Weights of a small mixture-of-experts language model, trained from scratch on English Wikipedia: vocabulary 35687.
Below are experts of layer 6 (counted from 0) of a mixture-of-experts language model. Rows are named router (the router's row for the expert), gate (a neuron's input weights, with its number), up (a neuron's input weights, with its number), down (a neuron's output weights, with its number) and show model dimensions 256-319. Each number is 128 + 24 x the weight over its row's rms, rounded and kept within 0 to 255.
After each expert's rows: "mostly gets" lists some tokens that are sent to it at least half of the time; "raises" lists some tokens whose logits its average output raises strongly, later layers aside. This comes from a sample of Wikipedia text that the model never trained on.

# expert 41
router [110 106  96 104 160 143 119 116 137 130 154 174 133 127 124  79 133  95 119 116 179 158 126  85  99 156 143 108 119 139 133 150 122 122 130 146 105 158 121 127 110  79  83 166 160 103  97 146 124 108 176 126 127 124 111 149  85 146 118 144 133 105 120 126]
gate0 [165 109 118 117 100  92  88 110  91 110 142 114 129 164 130 108 131 130 122 125 147 152 138 106 134 132 148  91 165 145 162  88 144 148 116 142 156 165 127 153 104 125 109 157 108 147 143 127 123  96 125 172 126 118 125 134  84 132  96 117 119 116  99 135]
up0 [147 166 122 132 126 118 104 163 123 134 136 133 158 173 122 122 126 113 107 133 162 135  87 119 114 107 142 105 130 166 134 159 130 102 131 188 104 135 121 133  95 129 153 136 132 130 163 149 128 142 118  90 123 174 124 111 114  86 124 146 109 124 128 185]
down0 [168 145 104 129 108 110 154 113 135 150 174 124 143 156 154 149 112  98  78 132 136 128 106 156 163 105 142 173  95 102 153 123 130 124 150 105  91 177 133 121 128 132 102 127 137 146 145 146 136 149 165  84 138 112  80 156 125 121 127 114  72 125 154 175]
mostly gets: " has", " have", " moved", " located", " returned", " had"
raises: " and", " the", ",", " ", " a"

# expert 33
router [105 127 110  99 129 154  73 107 145 154 157 135 116 129 177 137 125 121 164 158  95 149  86 121 123 125 147  94 151 142 142 101 131 149 127 140  98 162 120 141 128 133 109 163 142 101 140 116  94 125 155  87 124 138 112 151 137  80  89 170 120 148  92 107]
gate0 [102 143 130 121 154 126 114 147 119 131 106 148 141  89  74 135 112 170 148 118 146 147 150 158 140  94 125  75 147 140 121 188 130  59 133 136 163 148  86 183  92 142  81 116 154 115 121 140 165 147 159 118 106  93 125  80 118 125 139 118 149 127 160 169]
up0 [100 141 128 133 131 101 144 119 111 145 160 113 114  88  95 140 139  57 170  70 153 147 153 143 103  92 150 104 160 120 123 130 116 113 127 159 180 164 103 150 148  83 111  92 162 135 174 133 140 159 130 150 130 119 134 135 178 170 157 154 119 142 103  92]
down0 [112 143 113 133 133 150 133 111 119 148 118  98 125 123  94 138 100 118 164 137 159 119 123 143 103 138 148  99 139 125 149 106 142 105  93 131 123  81 117 106 113 113 125 110 129 103 157 115 125 107 119 139  84 166 156  97  86 121  78 138 177 125 132 143]
mostly gets: " would", " so", " could", " but", " which", " who"
raises: " high", ",", " in"

# expert 28
router [126 100 147 100 146 145 109 104 125 146 163 127 145 119 133 112 149 112 112 163 139 166 111  81 107 113 143 107 100 145 173 129 136 165 164 167 123 136 134 157 139  87 116 174 146 122  88 168 140 122 135 111 123 135 115 143  92 104 141 128 168 117  99 103]
gate0 [140 156 132 126 128 108 175 102 159  89 131 131 177 109 135 127 127 113 117 101 119  93 146 123 187 117 110 140 147 121 116 135 122 109 134  79 117 136 130 146 166 149 102 116 118 124 124 132 108 123 147 118 115 139  96 142 102 124 165  98 119 129 136 120]
up0 [135 158 166  69 120 117 120 120 166 148 150 169  91 106 131 112 149 150 103 121 140 120 143 117 100 174 133 167 132 123 151 119 129 160 141 163  88 139 101 140 106 153 144 131 128 115 123 120 162 150 137 166 180 148 134 110 139 131 116 120 130 163 144  85]
down0 [110 107 101 126 121 156  98 143 110 148 155 131  96 106 151 149 140 131 175 115 183 133 142 160 112 100 113 102  99 123 109 171 124  89 147 139 116  72 124  77 141 142 149 120 169 145 100 137 123 115  83 135 100 120 124 108 165  92 117 126 153 137 128 105]
mostly gets: " and", " was", " be", " been", " is", " until"
raises: " based", " to", " one", " of", ","

# expert 36
router [138 122 115  94 130 143 118 126 118 116 145 159 151 120 130 126 140 110 150 155 147 141  98  81 133 146 171 121 117 137 153 114 117 121 147 178 114 177 143 127 118 136  93 150 139  78 136 133 157 129 155 151 121 123 113 162 132 104  83 130 123 121  85  79]
gate0 [147 104 142  95  74  91 133 150 133 143 124 148 118 153 145 111 154 130 115 140 132 117 115 144 140 120 148 150 147 110 147 171 138 152 110 128 105 131 154 145 123 112 146 168 151 128 104 153  80  87  63 144 125 122 152 129  96  90 132 143  78 151 118 142]
up0 [135  91 160 131 115 121 131 123 157 147 155 122 137 123 168  97 122 163 107 142 132 142 126 156 154  64 185 146 143 133 186 109 103 117 105  99 154 186  89 126 139 117 140  84 133 123 141 115 104 127  80 170 118 149 137  93 119 141 110 151 130 141 136 126]
down0 [118 127 101 155 147 143 147  97 141 130 200 132 162 147 157 167  89 128 138 134  87 163 119 139 157 136 168 112 108 106 113 140 147 144 145 171 125 113 186  96 123 134 130 112 110 129 127 110 119 134 125 141 120  95 149 141 102 134 160 175 139 160 115 113]
mostly gets: " moved", " located", " London", " returned", " formed", " According"
raises: " this", " ", " a"

# expert 9
router [154  96 102  86 104 139 113 142 155 150 130 171 172 136 137 124 158 122 162 137 133 117  97 102 141 127 125 100 100 109 139 102  99 135 172 156 137 169 112 154 111 141 106 158 137 124 114 123 109  99 144  87 138 121  78 163 136 128 139 118 147  90 109 124]
gate0 [133 119 126 118 126 113  93 159 126 117 120 113 113 132  70 139 132 132 144 176 108 145 144 109 142 104  88 113  62 122 162 129 131 120 151 102 177 165 128 158 150 157 100 102 174 113 140  99 140 136 158 156 139 123 110 125  81 115  92 121 151 139 117 106]
up0 [138  82 156 166 122 137 121 117 120 122 127 122  91 144 128 136 151 105 159 101 144 153 133 126  87 159 127 110 174 107 114 110 135 133  90  89 110 122 139 144 181 116 180  99  39  98 127 132 121 117 167 107 103 156 125 138 145 165 119 130 105 118 144 105]
down0 [117 127 134 127 102 118 132 124 107 133 135 123 104 157 138 113 145 136 127 111 158 151 136 100 127 173 125 138 173 114 100 114 102 127 130 151 123 166 117 133 154 106 142  88 103 154 137 133 147 142 133 146 131 139 115 129 127 157 129 138 123 154 141 154]
mostly gets: " co", "Scientific", " Qu", " Length", " dis", " books"
raises: "ini", "in", "ass"